From a checkpoint of a small mixture-of-experts model trained on Wikipedia.
Size: width 192, vocabulary 8192.
Training: a variant of Adam for the experts, 724M tokens.
Below are experts of layer 2 (counted from 0) of a mixture-of-experts language model. Rows are named router (the router's row for the expert), gate (a neuron's input weights, with its number), up (a neuron's input weights, with its number), down (a neuron's output weights, with its number) and show model dimensions 0-191. Each number is 200 + 20 x the weight over its row's rms, rounded and kept within 0 to 999.
After each expert's rows: a language model's description of what the expert responds to. This comes from a sample of Wikipedia text that the model never trained on.

# expert 2
router,223,166,212,173,175,195,213,184,215,216,209,204,211,214,197,237,209,179,222,183,233,212,212,178,204,214,234,203,226,208,170,236,213,187,203,232,197,212,230,218,195,190,238,187,188,179,216,188,203,197,213,184,204,231,240,195,182,168,205,188,203,197,208,232,197,191,184,187,194,210,199,185,220,191,179,188,199,201,180,212,205,196,200,219,223,208,191,207,230,156,233,211,172,208,193,191,177,150,216,204,233,188,244,204,209,209,201,181,216,236,214,231,190,174,184,183,166,213,181,203,232,198,249,236,196,202,204,237,215,206,190,234,201,203,204,178,183,176,234,198,219,202,241,174,228,211,211,191,170,221,209,212,228,221,208,174,207,199,183,186,186,188,166,173,171,216,191,234,172,176,191,191,200,209,224,200,174,217,209,185,163,209,225,217,186,180,203,166,203,208,177,210
gate0,203,196,205,189,214,202,207,206,188,229,192,188,229,190,214,173,207,241,190,229,199,206,210,210,200,190,156,191,198,256,165,179,203,192,232,212,215,206,182,214,202,214,200,183,198,211,180,221,215,237,189,166,187,222,159,207,170,216,181,182,195,212,222,190,199,181,200,186,208,205,177,220,184,149,241,206,202,207,199,227,200,226,226,174,181,183,179,204,187,165,195,195,236,174,189,241,203,219,186,225,174,225,179,170,205,208,191,182,229,227,207,195,211,202,229,200,203,187,187,211,178,229,165,164,165,184,168,185,182,191,221,184,188,214,230,216,193,207,205,165,185,209,205,209,201,199,182,208,212,177,195,216,200,170,200,186,227,196,214,180,211,242,189,215,233,180,208,184,172,188,207,198,195,213,210,223,202,202,198,212,235,261,184,175,195,208,214,175,191,175,215,168
up0,210,189,182,212,194,178,231,214,222,196,213,221,210,220,195,205,230,193,183,183,217,193,237,196,212,201,212,136,227,209,208,215,192,187,224,215,184,194,204,184,190,193,214,199,228,192,205,173,194,202,146,231,217,219,214,215,201,204,230,208,184,228,167,195,183,212,195,216,169,192,197,207,212,230,189,192,192,193,198,167,209,206,171,207,180,227,191,206,226,192,191,173,214,237,194,190,208,206,192,173,211,192,204,217,202,194,222,230,185,176,185,196,176,175,214,197,202,215,224,203,195,206,206,216,245,224,194,202,190,186,187,211,240,244,215,182,207,210,182,171,243,206,173,208,192,226,200,202,185,208,208,157,227,209,218,205,176,208,170,181,204,132,162,188,172,196,205,203,198,269,211,221,199,227,218,198,180,166,205,191,212,185,200,181,230,168,199,191,187,216,176,191
down0,194,220,172,185,198,179,227,211,218,169,186,206,200,180,214,239,210,182,203,158,210,183,200,226,240,222,199,161,179,234,173,195,214,201,180,199,190,226,214,203,202,155,200,212,202,172,201,188,224,192,155,205,175,212,209,220,180,169,192,208,184,184,182,190,170,200,208,195,180,227,214,230,195,187,208,142,207,194,176,212,184,225,189,203,201,197,186,175,208,174,217,201,214,214,196,218,213,205,215,217,177,199,171,231,194,165,191,210,207,169,193,169,178,161,202,203,169,202,210,185,213,205,209,210,164,217,191,211,185,197,215,203,225,202,225,186,230,183,192,203,172,198,226,208,207,206,222,208,177,205,201,201,182,209,205,224,214,193,206,185,178,178,166,164,197,216,212,216,197,240,189,185,183,220,214,261,181,184,185,183,190,192,188,185,228,199,211,125,198,224,212,207
It responds to: Determiners before nouns. Determiners and possessives opening a noun phrase, mostly the after of or in, also his, its, their, these.

# expert 29
router,232,201,195,178,173,188,235,173,228,177,212,217,195,201,217,180,226,210,176,187,190,201,200,200,184,184,209,190,214,196,190,197,222,195,201,214,205,181,185,206,207,205,220,211,203,174,216,219,222,181,239,171,198,210,179,193,168,196,210,175,198,228,178,223,175,199,187,153,193,207,210,204,211,209,203,225,182,164,193,191,227,208,184,215,202,214,193,212,214,169,262,173,173,199,226,209,199,170,222,227,192,226,241,181,235,205,204,204,196,247,211,203,201,158,174,185,217,195,193,248,230,197,215,207,195,205,221,208,241,198,187,228,209,218,171,203,184,178,206,189,234,208,241,197,232,181,206,232,180,217,220,232,208,185,198,215,203,207,184,186,255,164,196,224,203,214,172,185,187,167,225,189,223,178,199,194,190,199,212,192,191,217,216,195,182,173,185,210,224,227,188,220
gate0,222,177,181,200,210,196,174,175,168,201,198,248,205,228,206,190,191,168,185,200,201,220,212,222,202,181,228,219,187,213,202,211,171,203,175,230,184,226,188,203,210,234,236,236,224,191,194,209,207,208,222,160,200,181,216,181,173,204,208,152,147,214,212,218,186,162,199,176,187,188,196,217,205,197,223,197,229,177,197,230,175,225,193,176,210,242,210,222,198,193,195,192,178,187,170,183,212,222,220,228,210,177,222,189,209,221,195,189,201,218,207,211,220,205,164,200,209,238,219,230,191,196,221,182,193,230,189,222,184,190,213,182,178,195,169,179,199,183,221,237,199,190,230,193,212,230,223,198,180,187,163,189,190,205,189,195,172,197,225,200,197,194,213,174,158,227,210,157,197,186,210,167,205,223,175,162,187,193,172,222,190,185,203,177,182,206,221,214,190,185,188,187
up0,204,204,189,174,198,199,206,194,168,226,180,225,203,211,213,202,194,199,194,204,212,190,220,203,205,206,184,213,170,180,193,210,206,228,208,197,158,167,198,210,210,170,222,214,242,205,163,196,191,191,177,139,198,200,206,176,185,207,191,201,190,197,227,229,208,215,188,216,169,194,208,203,166,206,213,198,215,158,222,220,180,221,181,238,200,254,200,217,203,187,182,200,220,201,185,191,220,220,200,224,195,203,197,197,191,180,208,209,194,177,167,177,219,210,199,186,182,208,194,211,207,217,189,207,237,229,178,214,154,190,209,204,186,183,218,183,202,215,208,229,191,160,183,210,210,267,211,214,161,176,160,179,203,174,181,204,177,220,222,205,232,167,205,188,173,235,181,161,202,226,208,193,210,199,182,190,207,193,189,203,209,197,176,152,197,242,197,210,194,190,195,160
down0,199,219,218,213,208,234,175,175,200,210,192,197,211,186,197,191,214,213,204,202,197,204,199,194,181,208,196,195,175,200,191,219,194,197,215,166,209,205,161,221,209,164,204,214,217,199,202,203,183,196,174,193,206,178,151,234,196,165,202,204,214,185,226,194,236,218,153,216,190,206,249,203,161,198,211,164,197,181,167,198,201,207,219,246,229,224,170,186,213,185,213,167,187,233,216,199,206,246,227,197,166,183,189,216,231,195,208,187,184,185,214,205,213,188,190,223,210,186,190,166,168,200,227,234,211,206,226,231,220,178,186,203,193,199,201,214,192,224,166,226,174,227,178,185,234,201,184,231,195,195,194,238,207,177,168,191,193,176,202,209,222,213,218,219,241,229,171,179,239,239,201,204,210,231,221,220,209,203,218,189,205,191,191,190,196,216,220,215,214,175,196,205
It responds to: Bare space tokens. Standalone space tokens between words, as after commas, first names, genus initials or months: "April 5", "Peters, 1875", "R. raniformis".

# expert 4
router,224,197,166,176,171,180,212,193,222,208,150,217,215,246,191,178,240,183,193,184,231,202,225,173,186,205,241,204,189,200,201,220,220,194,205,222,219,205,177,247,235,193,220,197,215,200,199,174,211,169,207,179,229,221,203,211,183,195,199,197,220,230,198,215,209,213,193,153,182,179,217,191,211,209,185,193,192,185,180,246,223,191,192,223,186,223,219,209,237,163,223,201,212,178,214,230,183,203,214,208,213,191,199,217,249,213,201,182,227,219,214,216,199,179,201,201,214,239,191,217,206,210,212,219,201,221,223,195,214,209,213,201,217,228,190,195,184,186,246,232,235,224,245,171,220,185,227,208,188,228,187,198,229,202,211,222,195,220,208,192,207,205,217,184,201,198,191,214,161,187,237,182,226,193,201,180,197,196,208,176,204,229,208,208,191,156,202,203,213,225,206,211
gate0,192,171,202,225,138,237,214,214,229,208,206,194,245,188,220,192,221,225,195,247,198,178,193,220,190,159,223,174,227,197,152,189,193,191,213,227,208,182,194,234,216,209,203,192,203,183,211,185,246,206,196,211,203,219,178,191,218,189,206,175,180,231,227,218,202,181,210,207,185,239,225,182,176,187,161,198,187,227,196,210,195,195,218,200,205,205,187,182,207,199,227,173,185,209,237,225,174,210,176,163,187,193,213,207,214,214,212,169,213,198,193,202,193,193,197,209,217,203,250,210,203,205,226,204,189,213,206,234,192,230,213,214,210,202,220,197,186,200,253,211,184,184,198,200,233,203,212,183,234,197,203,211,204,240,227,207,183,219,169,199,216,182,186,254,211,179,205,199,171,221,197,216,172,189,204,226,189,216,206,220,224,233,197,228,194,205,186,200,182,195,200,217
up0,225,210,172,208,205,174,205,209,227,198,187,221,200,209,205,232,220,220,193,178,201,203,217,190,210,209,201,193,192,201,209,216,240,218,183,195,182,192,196,235,214,182,229,182,224,206,203,206,206,199,253,170,209,196,233,180,174,177,194,194,183,191,162,228,191,159,202,164,176,205,185,191,218,192,211,178,199,180,210,221,188,202,171,205,198,212,218,210,222,177,199,216,208,206,185,219,189,186,197,199,213,190,248,200,240,208,180,198,228,253,221,222,168,160,251,174,193,193,186,214,218,194,189,218,209,229,211,188,233,193,224,204,200,205,205,170,157,189,217,185,219,214,251,169,215,185,223,194,192,207,202,213,200,213,186,194,161,205,195,191,199,190,187,169,172,203,176,214,197,162,192,205,239,190,225,189,199,211,198,154,168,210,203,227,192,176,225,195,213,210,181,161
down0,244,215,188,223,179,211,206,207,190,190,180,215,173,182,167,192,224,201,213,200,228,183,235,215,190,186,191,210,220,214,213,167,207,223,217,207,180,171,187,201,189,232,220,219,198,198,201,214,212,184,210,204,212,221,197,196,204,155,222,182,198,218,202,220,226,147,200,181,160,206,178,208,221,201,204,198,163,200,211,181,190,195,180,223,210,204,197,214,208,162,230,188,177,206,191,209,189,184,176,187,191,205,238,175,216,187,208,196,220,212,193,231,184,208,184,218,203,231,213,211,191,173,196,217,200,210,179,201,196,194,179,143,214,228,232,178,176,202,210,162,203,190,223,176,212,229,192,212,237,188,249,205,190,235,201,174,168,225,187,185,222,199,184,214,162,210,192,217,202,184,200,201,232,216,231,202,172,191,229,160,184,220,224,247,191,196,183,190,198,223,161,206
It responds to: Mixed nouns, 'han' piece. The piece han inside names and words (Mohan, Pontan, secondhand), plus common nouns and verbs after articles, such as released, government, control, Siege.

# expert 21
router,238,191,196,200,195,173,207,205,206,206,205,209,201,198,225,241,209,184,202,185,235,210,217,179,210,178,245,217,193,195,191,229,217,209,212,210,226,211,205,203,214,204,252,193,220,178,196,209,195,205,208,175,224,211,193,174,199,205,188,180,212,208,202,244,175,209,190,159,182,186,226,202,197,199,165,184,223,163,228,215,225,215,171,183,197,196,195,242,183,207,240,193,196,183,242,213,193,179,219,216,235,181,205,193,237,237,197,197,219,202,229,195,187,184,195,217,201,221,192,244,188,206,205,228,204,214,196,179,220,175,205,208,188,218,182,175,155,196,207,230,231,227,217,200,232,191,207,220,191,228,185,213,223,204,223,193,186,232,194,220,221,171,199,222,174,206,180,219,170,210,240,191,190,169,222,172,225,220,234,175,188,213,221,211,176,192,191,186,218,223,178,198
gate0,181,189,193,221,171,196,168,197,192,204,183,218,220,220,222,182,187,244,163,197,226,215,207,220,199,190,189,195,196,228,228,195,185,207,145,204,223,144,161,217,218,213,197,170,215,187,198,191,167,224,232,201,192,201,208,191,209,225,196,222,166,226,219,209,227,207,196,197,179,190,211,183,197,185,221,203,193,234,196,172,182,185,191,208,176,186,205,234,219,202,189,201,221,140,170,193,192,160,185,209,227,205,213,189,179,187,194,164,191,197,155,211,194,206,198,188,168,192,205,202,216,192,190,188,199,197,197,208,196,191,215,190,213,220,206,162,184,256,212,199,210,213,208,187,182,219,199,203,174,216,213,209,223,183,198,192,186,202,223,187,208,187,205,213,172,186,189,220,168,226,175,219,168,189,212,231,196,206,219,173,195,216,201,180,197,199,127,204,160,182,204,220
up0,201,151,167,212,192,177,223,200,232,189,210,197,148,218,219,210,193,183,185,183,230,214,217,201,217,200,190,188,230,187,190,179,191,181,206,185,224,178,190,220,198,204,172,226,194,176,196,188,227,202,225,230,197,208,191,182,175,188,204,196,236,202,179,211,215,234,198,169,224,170,241,202,213,205,207,180,238,222,212,218,244,206,153,228,224,188,198,196,188,202,173,210,204,192,213,193,196,186,196,203,203,229,205,212,209,204,170,209,237,214,209,176,171,211,168,202,197,177,187,197,199,232,211,213,201,210,184,187,203,211,194,189,257,202,170,197,176,194,182,194,205,187,215,197,205,208,238,182,177,209,206,223,197,169,233,219,221,223,194,219,211,156,191,204,213,194,208,196,174,197,221,223,241,207,211,205,210,216,226,176,216,178,197,203,210,143,227,193,184,218,217,249
down0,202,183,182,176,221,195,172,194,193,197,179,227,189,230,211,186,183,181,183,193,192,232,219,182,201,207,218,196,216,175,199,176,185,164,205,207,187,178,245,232,211,184,211,193,190,214,207,185,252,204,230,191,237,242,216,208,182,203,202,213,210,176,207,190,211,188,200,200,215,205,233,195,174,193,199,191,232,206,186,177,213,193,187,214,179,206,196,205,220,181,192,185,177,190,198,215,213,206,232,206,211,262,221,235,221,204,180,205,207,208,183,196,198,229,225,163,223,201,185,224,222,194,227,222,190,203,189,176,218,188,210,204,216,184,181,170,215,210,176,166,196,203,211,191,214,208,212,168,182,216,224,212,177,160,221,184,238,188,167,211,234,234,183,199,209,186,206,178,197,236,178,221,217,253,225,177,180,185,214,175,209,184,204,185,214,157,239,165,206,219,209,190
It responds to: Line breaks in tables. Newlines ending markdown table header, divider and data rows, list items and paragraphs, plus opening parentheses before cast names or notes.

# expert 40
router,211,182,201,192,174,226,216,194,230,181,203,205,205,243,213,182,239,219,181,201,192,201,220,207,208,190,235,195,217,217,207,214,237,184,201,212,216,187,204,227,186,188,215,200,220,176,205,223,213,188,219,185,219,236,192,184,184,160,195,168,210,236,183,213,168,198,209,167,191,188,220,200,202,190,190,222,201,186,209,191,219,177,191,213,192,212,206,204,205,166,227,191,183,212,222,204,200,155,213,219,193,222,246,182,222,205,188,213,217,222,217,194,193,172,192,184,225,194,190,274,230,180,242,202,190,215,210,198,221,171,199,222,198,203,189,183,183,183,196,182,234,211,234,164,208,182,210,209,158,220,219,212,217,186,204,201,193,211,184,184,253,162,162,202,194,209,180,192,183,184,242,197,202,177,215,189,205,218,227,163,201,209,195,221,205,153,182,198,211,208,174,205
gate0,205,223,208,226,161,259,176,180,211,147,198,217,167,187,213,201,200,180,198,213,202,185,203,207,208,157,214,220,209,196,206,208,229,219,217,190,241,194,260,227,193,187,209,225,180,216,215,162,188,191,204,172,190,211,196,182,170,192,198,191,193,193,167,227,176,172,172,176,171,177,190,197,211,190,191,186,240,214,211,184,181,183,195,194,197,241,241,210,201,184,215,179,229,218,209,218,177,206,210,187,199,169,186,203,234,195,154,185,187,219,205,208,182,205,191,184,209,202,205,184,169,185,229,213,220,240,147,220,187,173,233,216,187,191,168,191,170,211,209,178,180,209,216,193,187,153,192,209,191,183,205,222,186,185,203,185,226,192,196,218,172,205,213,222,200,202,213,198,210,158,204,199,185,201,206,176,214,196,225,197,216,200,213,205,190,183,203,185,207,212,201,217
up0,207,194,238,173,218,191,173,218,180,178,176,174,193,226,178,188,185,219,190,210,198,190,183,188,214,208,192,173,236,206,217,205,203,187,216,182,216,172,256,226,187,191,180,203,197,203,191,113,168,203,214,227,208,227,187,196,187,180,154,222,236,200,179,216,188,199,191,176,183,213,187,193,202,156,174,197,214,215,205,185,192,168,214,226,168,244,217,199,195,213,210,211,202,203,198,216,212,190,191,209,203,193,175,226,211,205,207,210,208,176,195,187,199,201,204,165,224,193,184,142,223,203,201,232,199,212,197,208,197,194,233,214,171,215,194,209,188,213,188,175,166,200,211,207,191,195,211,208,215,205,213,216,166,223,188,189,212,218,223,203,149,205,198,209,200,193,182,246,215,170,189,202,193,220,184,180,204,210,215,180,248,199,205,206,199,197,190,193,178,179,158,188
down0,181,206,195,216,226,207,237,180,206,216,193,166,217,197,210,217,207,216,244,208,196,214,217,198,222,230,213,189,187,186,214,159,200,220,165,203,188,193,184,216,186,203,165,173,195,207,200,205,231,205,196,208,187,178,179,218,213,228,212,213,218,217,197,154,212,219,205,181,223,198,204,214,184,207,220,214,179,232,165,198,195,197,216,194,185,202,197,196,242,223,166,244,183,192,215,246,236,179,183,230,186,207,217,216,192,195,240,220,214,190,175,207,175,228,206,239,192,216,207,232,234,199,183,204,171,214,231,177,223,189,214,161,226,204,194,216,196,200,194,181,208,199,223,203,214,218,214,213,190,196,188,211,226,235,161,204,195,240,213,197,214,221,186,188,214,177,201,208,171,205,194,142,193,175,183,237,191,209,216,200,204,213,218,182,223,216,200,158,213,175,219,188
It responds to: Standalone space token. A lone space token, mostly right before a year or number after a colon or preposition (Founded: 1976, In 2012), also before words.

# expert 44
router,225,200,176,210,147,223,189,201,202,219,198,210,222,208,193,232,217,216,188,197,210,192,232,202,170,211,225,210,213,212,191,210,216,222,190,216,233,202,184,237,227,189,216,181,232,178,203,208,204,183,210,200,217,244,195,213,171,171,195,198,209,222,186,208,207,222,233,158,197,227,241,169,173,234,214,176,210,180,206,221,226,174,184,202,211,201,212,207,192,170,198,174,200,180,217,207,187,185,196,187,228,225,250,200,219,218,189,173,206,220,230,217,206,193,177,157,208,243,176,213,232,222,206,229,199,206,172,177,202,178,187,232,204,188,200,198,176,210,196,186,209,241,222,214,193,186,200,195,170,199,206,206,227,197,202,166,203,220,169,221,236,197,179,202,191,217,187,186,182,210,237,193,206,187,234,177,212,210,200,159,181,211,221,210,175,175,205,190,223,228,201,222
gate0,224,205,204,188,164,221,231,211,203,251,157,214,227,211,166,211,198,221,192,187,180,222,226,203,195,188,190,186,223,214,197,207,178,213,214,197,197,200,169,180,185,199,197,200,226,143,173,161,204,186,205,214,204,207,189,233,231,207,208,193,174,208,177,220,181,234,239,217,208,203,162,162,202,213,181,192,205,240,191,190,219,223,204,192,209,235,190,193,196,185,208,195,212,225,179,221,191,210,194,178,181,166,211,206,207,229,229,223,193,209,160,223,211,162,192,166,208,185,186,214,243,187,196,221,185,198,190,206,196,186,190,205,245,249,215,177,209,198,220,177,200,195,201,199,204,227,218,195,210,225,211,159,195,176,196,175,197,205,186,212,197,172,177,195,191,194,168,165,181,239,222,171,168,233,218,213,223,185,201,213,180,201,190,205,216,184,210,199,206,194,214,185
up0,201,197,223,202,206,166,209,252,185,201,203,204,201,217,210,181,213,156,221,207,197,224,191,239,188,215,238,183,225,212,170,174,177,203,179,199,206,199,241,214,181,205,197,225,204,218,198,207,192,238,214,233,209,158,167,189,214,165,181,199,187,210,200,176,200,183,207,197,163,176,201,187,195,181,198,207,208,215,204,206,188,203,180,201,178,223,189,187,203,180,214,210,187,182,191,229,257,185,211,230,195,183,196,207,187,160,212,204,170,171,204,206,204,225,204,195,255,190,169,196,193,208,227,187,174,217,198,221,205,210,213,179,215,215,235,192,216,196,232,195,229,178,212,216,215,196,187,194,205,168,192,216,205,150,199,206,218,249,211,198,215,182,196,187,223,185,181,243,186,197,206,205,203,188,204,214,174,182,248,175,175,171,208,191,193,208,164,191,175,224,192,232
down0,236,199,196,208,196,203,194,194,199,212,205,212,168,206,182,171,213,239,222,180,164,212,236,175,194,200,191,208,165,197,215,212,178,171,221,200,209,193,195,189,184,236,190,179,220,197,182,183,192,191,185,227,210,239,192,169,193,160,219,175,183,210,213,174,193,184,181,177,199,181,216,221,222,191,185,186,199,264,197,175,227,205,216,179,169,200,153,196,189,190,134,174,171,201,195,201,238,218,218,183,219,176,211,227,208,213,215,204,225,219,226,233,211,206,155,206,184,213,187,189,220,202,196,219,186,193,208,205,153,198,187,186,185,205,203,231,171,187,196,172,190,192,227,194,178,210,157,201,198,199,191,196,202,209,199,186,195,191,186,215,216,207,170,203,185,237,176,200,202,220,203,212,203,222,203,210,188,188,220,215,208,154,169,204,209,176,226,238,192,232,199,205
It responds to: In and credit words. Mostly the preposition in, plus verbs and nouns in career, media and award contexts, such as listed, featured, miniseries, Representatives.

# expert 1
router,229,166,219,198,178,185,206,192,222,201,184,238,203,235,216,171,228,186,194,197,220,213,216,217,208,209,234,192,211,189,192,258,205,197,221,202,183,168,187,224,238,214,197,189,232,197,192,209,194,185,211,185,231,249,209,218,166,175,190,173,227,207,156,219,174,189,197,148,211,202,205,166,229,185,207,200,208,171,187,213,206,224,195,200,186,185,202,224,214,184,237,214,218,203,211,184,197,171,241,238,237,192,250,221,199,234,218,204,208,197,219,219,196,195,212,173,201,235,200,245,219,206,205,214,194,210,185,185,206,211,209,214,205,197,167,193,194,196,240,226,211,243,218,205,207,219,228,208,168,203,204,224,203,188,200,176,188,192,200,189,227,186,187,185,188,185,190,213,163,175,229,211,231,204,197,184,181,209,186,202,176,199,219,194,213,198,197,200,188,198,181,209
gate0,204,211,223,194,173,216,204,180,215,174,213,235,177,210,232,207,172,198,194,184,184,167,185,156,195,200,182,176,180,214,209,201,182,210,204,186,181,223,206,201,186,206,207,150,226,188,219,177,193,209,194,190,213,174,229,170,224,245,186,221,205,215,190,237,172,197,155,220,192,220,214,215,235,184,224,168,199,207,184,211,196,202,209,189,221,196,167,221,187,186,168,236,189,237,225,182,197,203,229,171,184,212,218,220,181,214,176,208,235,205,206,211,192,188,212,185,224,209,226,210,211,209,196,235,206,179,224,209,179,205,206,191,207,176,166,198,194,190,230,214,216,201,208,211,177,208,210,234,220,209,206,234,207,181,209,164,226,238,228,229,213,193,179,171,229,201,192,152,202,181,227,202,195,204,213,218,175,237,244,205,185,196,175,207,193,204,180,187,193,214,215,214
up0,194,203,213,206,180,206,178,193,188,224,163,216,220,199,183,226,185,222,193,205,185,219,197,168,147,236,183,204,210,225,194,215,170,219,220,182,209,199,236,192,202,183,203,162,239,177,175,188,165,172,190,210,221,193,233,208,206,208,178,187,235,189,194,190,170,234,211,198,216,240,183,224,184,193,236,188,208,193,176,183,180,234,224,219,206,169,159,200,227,176,156,205,216,235,216,197,208,199,185,188,177,203,216,199,204,203,209,228,188,209,177,199,199,211,211,182,210,217,171,197,209,213,193,247,195,200,253,217,172,173,218,205,154,201,190,214,193,221,232,216,229,215,199,233,179,197,182,204,206,201,209,202,181,176,212,169,213,210,233,212,188,174,182,161,218,198,219,182,201,206,214,212,217,201,205,205,208,211,225,189,202,196,189,208,217,181,158,201,234,189,197,197
down0,203,175,219,166,241,209,198,193,219,209,167,182,205,172,179,197,191,220,248,190,188,230,193,179,191,198,237,216,208,222,207,181,174,176,176,193,184,235,204,186,204,177,176,225,179,182,184,221,215,203,199,203,220,157,190,183,189,224,208,192,198,171,182,186,208,215,238,185,200,190,217,219,194,187,215,224,201,224,222,247,204,210,197,198,184,181,218,172,185,162,183,186,190,233,212,212,166,165,192,194,194,196,203,201,189,205,220,184,198,200,202,215,165,241,184,175,188,210,184,239,201,192,189,196,204,215,234,213,238,171,200,233,174,208,208,220,184,188,190,222,218,152,210,190,183,232,180,219,201,194,207,204,202,219,208,177,212,214,202,214,199,204,205,209,200,232,236,211,194,209,176,215,188,201,188,222,246,203,209,184,219,164,194,241,207,223,191,158,246,202,217,205
It responds to: Mid-word fragments, taxonomy. Word pieces after hyphens, colons or parentheses, often in species lists and infoboxes, such as ex-wi(fe), state-own(ed), Ta(en)iopteryx.

# expert 55
router,258,212,203,197,166,187,202,214,228,210,209,218,210,244,211,199,205,197,196,185,221,196,224,182,206,185,232,212,200,244,161,218,228,199,167,231,213,196,195,217,238,207,236,190,189,189,222,194,229,209,229,187,201,234,233,188,203,184,231,187,182,246,182,197,200,219,211,156,164,219,237,166,195,211,179,189,212,192,225,197,214,188,207,224,193,206,164,199,215,178,216,176,210,182,222,199,205,196,203,229,207,217,223,207,214,237,203,201,215,201,209,201,226,199,201,216,186,187,165,199,224,188,206,186,204,197,220,235,224,182,178,200,206,229,224,181,199,191,217,186,220,209,215,174,227,194,182,202,202,224,212,214,200,216,219,170,180,204,184,188,206,194,189,209,186,220,214,192,155,203,235,182,232,206,213,182,183,226,214,153,204,216,242,192,189,194,211,213,209,205,152,191
gate0,204,202,205,183,208,246,193,194,199,175,216,199,195,229,209,187,189,195,158,189,210,205,237,216,173,203,235,199,191,222,167,198,215,186,236,211,191,207,192,208,241,196,189,191,231,188,176,221,184,204,192,212,190,192,201,221,213,209,216,192,204,243,200,216,176,214,244,202,204,194,198,188,206,227,224,185,216,184,218,191,186,167,197,195,210,232,169,224,182,209,176,165,156,227,185,213,210,190,186,237,219,193,214,206,184,232,211,216,198,211,216,198,205,185,206,199,222,199,192,230,212,202,199,158,199,194,201,218,182,209,202,165,212,210,206,180,174,186,218,234,239,201,206,197,167,195,165,181,197,206,236,175,223,156,215,186,227,202,203,186,215,178,197,160,163,189,230,214,199,238,227,187,194,185,216,216,188,162,216,146,190,183,190,210,228,187,192,214,175,182,163,205
up0,249,192,196,170,206,188,187,218,203,194,209,195,186,210,208,196,200,177,190,195,180,224,194,204,181,219,207,189,227,202,167,164,188,198,195,218,173,172,185,203,179,200,227,179,222,198,218,202,177,176,197,220,186,181,204,205,202,210,200,182,183,193,251,205,168,214,226,184,222,197,218,140,219,222,249,217,231,185,229,209,242,196,164,229,171,205,178,231,192,223,194,201,172,196,196,226,191,186,189,234,201,186,185,187,210,238,202,226,206,203,206,222,199,192,221,182,232,224,203,222,170,202,221,175,203,226,198,201,194,187,197,187,184,205,191,163,203,170,227,204,211,213,210,216,200,207,183,178,211,209,214,194,183,156,229,192,170,236,230,198,191,221,193,188,226,199,200,195,186,210,242,191,196,171,161,216,175,201,202,201,199,169,231,180,239,188,203,214,226,192,172,232
down0,177,196,179,205,216,214,208,213,225,205,220,174,209,220,191,186,192,203,195,206,186,195,187,223,176,223,207,243,230,224,181,192,205,206,219,196,153,206,198,234,216,208,191,220,189,166,230,173,152,180,180,191,188,195,175,183,195,204,202,208,247,212,226,156,218,203,212,216,205,208,227,173,179,229,152,212,217,210,171,191,210,183,238,187,195,172,203,184,220,183,221,216,157,200,210,195,206,165,180,172,197,191,165,182,174,176,213,218,176,213,193,193,189,182,157,185,168,197,194,182,199,207,201,143,193,208,179,220,208,211,207,181,216,190,216,209,167,221,212,166,208,213,226,212,208,184,179,217,216,198,188,208,205,229,178,196,177,197,229,178,196,198,194,165,200,214,207,228,203,189,194,228,210,213,220,223,208,162,233,193,172,192,224,179,168,207,212,214,200,179,196,188
It responds to: Article the, name middles. The word the after prepositions such as at the, in the end, plus inner pieces of names like Rod(ri)go, St(ra)sberg.

# expert 27
router,198,179,178,208,167,182,188,196,218,168,194,227,210,213,196,197,217,219,210,216,195,193,211,172,182,201,241,189,238,205,178,212,262,181,195,239,255,212,194,206,220,214,225,169,215,180,222,220,213,215,210,173,197,220,220,203,168,158,206,177,215,203,167,199,204,198,223,161,163,220,219,169,212,236,212,179,222,166,190,202,191,191,189,207,209,184,216,209,199,206,213,188,192,186,202,201,164,175,210,226,237,194,213,197,217,233,179,184,221,234,208,228,182,209,174,184,216,212,167,198,192,195,197,220,209,169,200,176,214,205,218,200,198,217,188,170,173,189,192,220,219,197,231,200,188,180,231,227,173,201,186,230,230,194,211,189,210,183,191,227,211,172,176,199,205,198,226,217,169,180,220,210,232,187,211,179,198,235,189,190,210,203,207,204,176,175,185,187,216,238,204,199
gate0,222,205,221,199,193,216,190,210,224,217,187,184,179,203,218,214,205,215,162,201,215,179,213,196,229,211,222,177,203,200,207,217,240,201,203,235,183,191,215,223,233,164,170,162,227,211,209,213,211,193,184,196,184,189,194,166,214,214,199,216,184,234,209,206,190,206,217,185,175,212,221,212,202,211,211,188,230,199,182,191,183,220,193,220,212,208,220,206,221,202,180,173,229,199,201,195,235,176,197,207,189,169,203,211,194,239,185,172,179,182,204,200,204,199,203,159,236,166,178,203,215,205,200,198,243,204,183,210,246,239,164,226,212,229,233,200,171,185,217,195,217,179,186,205,180,205,179,178,216,180,205,202,230,222,202,196,226,155,180,236,207,217,187,184,180,214,172,191,176,166,204,200,201,243,221,210,218,151,195,192,198,180,208,158,155,169,193,185,188,209,198,217
up0,199,224,173,187,167,140,219,206,169,200,195,220,191,175,173,204,233,211,216,192,213,217,186,215,179,171,189,213,208,211,200,179,159,180,191,184,206,188,238,201,189,207,216,233,203,216,228,177,197,176,248,234,199,193,225,238,178,161,183,204,191,206,196,182,222,201,192,222,226,177,193,192,225,197,182,202,208,217,211,198,228,195,215,195,197,242,191,192,190,171,215,200,150,179,186,215,210,222,224,236,232,209,204,190,175,198,222,204,199,216,192,217,199,195,200,220,152,218,199,195,182,205,223,182,175,189,176,201,175,188,200,200,207,216,186,188,197,198,188,178,223,201,201,195,202,177,216,231,232,235,213,193,211,164,196,201,175,241,198,188,191,203,186,179,213,208,204,216,183,197,241,196,185,163,160,198,202,221,218,202,177,227,208,200,243,228,203,205,215,234,166,199
down0,185,200,190,220,163,181,221,209,171,215,175,188,208,173,203,212,186,196,220,194,219,182,190,201,185,193,217,215,184,205,185,204,178,209,187,164,196,184,196,217,209,233,192,178,200,206,184,214,216,192,220,207,230,202,178,199,195,212,210,197,184,181,185,213,179,185,178,209,220,217,220,173,184,202,263,241,182,194,210,229,192,183,184,181,189,233,168,194,208,210,189,214,188,199,193,200,196,218,198,204,201,185,180,199,149,208,194,209,153,207,234,176,159,185,168,186,198,191,200,169,176,173,193,198,194,207,154,232,228,206,163,195,227,200,197,154,189,210,214,165,213,199,168,193,220,229,202,239,208,211,207,209,220,158,193,209,194,207,201,199,214,172,205,190,229,209,206,152,182,208,235,211,171,205,159,217,190,175,211,201,234,172,201,181,240,208,223,190,200,222,232,196
It responds to: Locative preposition "in". The preposition "in" and similar words like within, across, throughout, often before places or years after "born", "located", or institutions.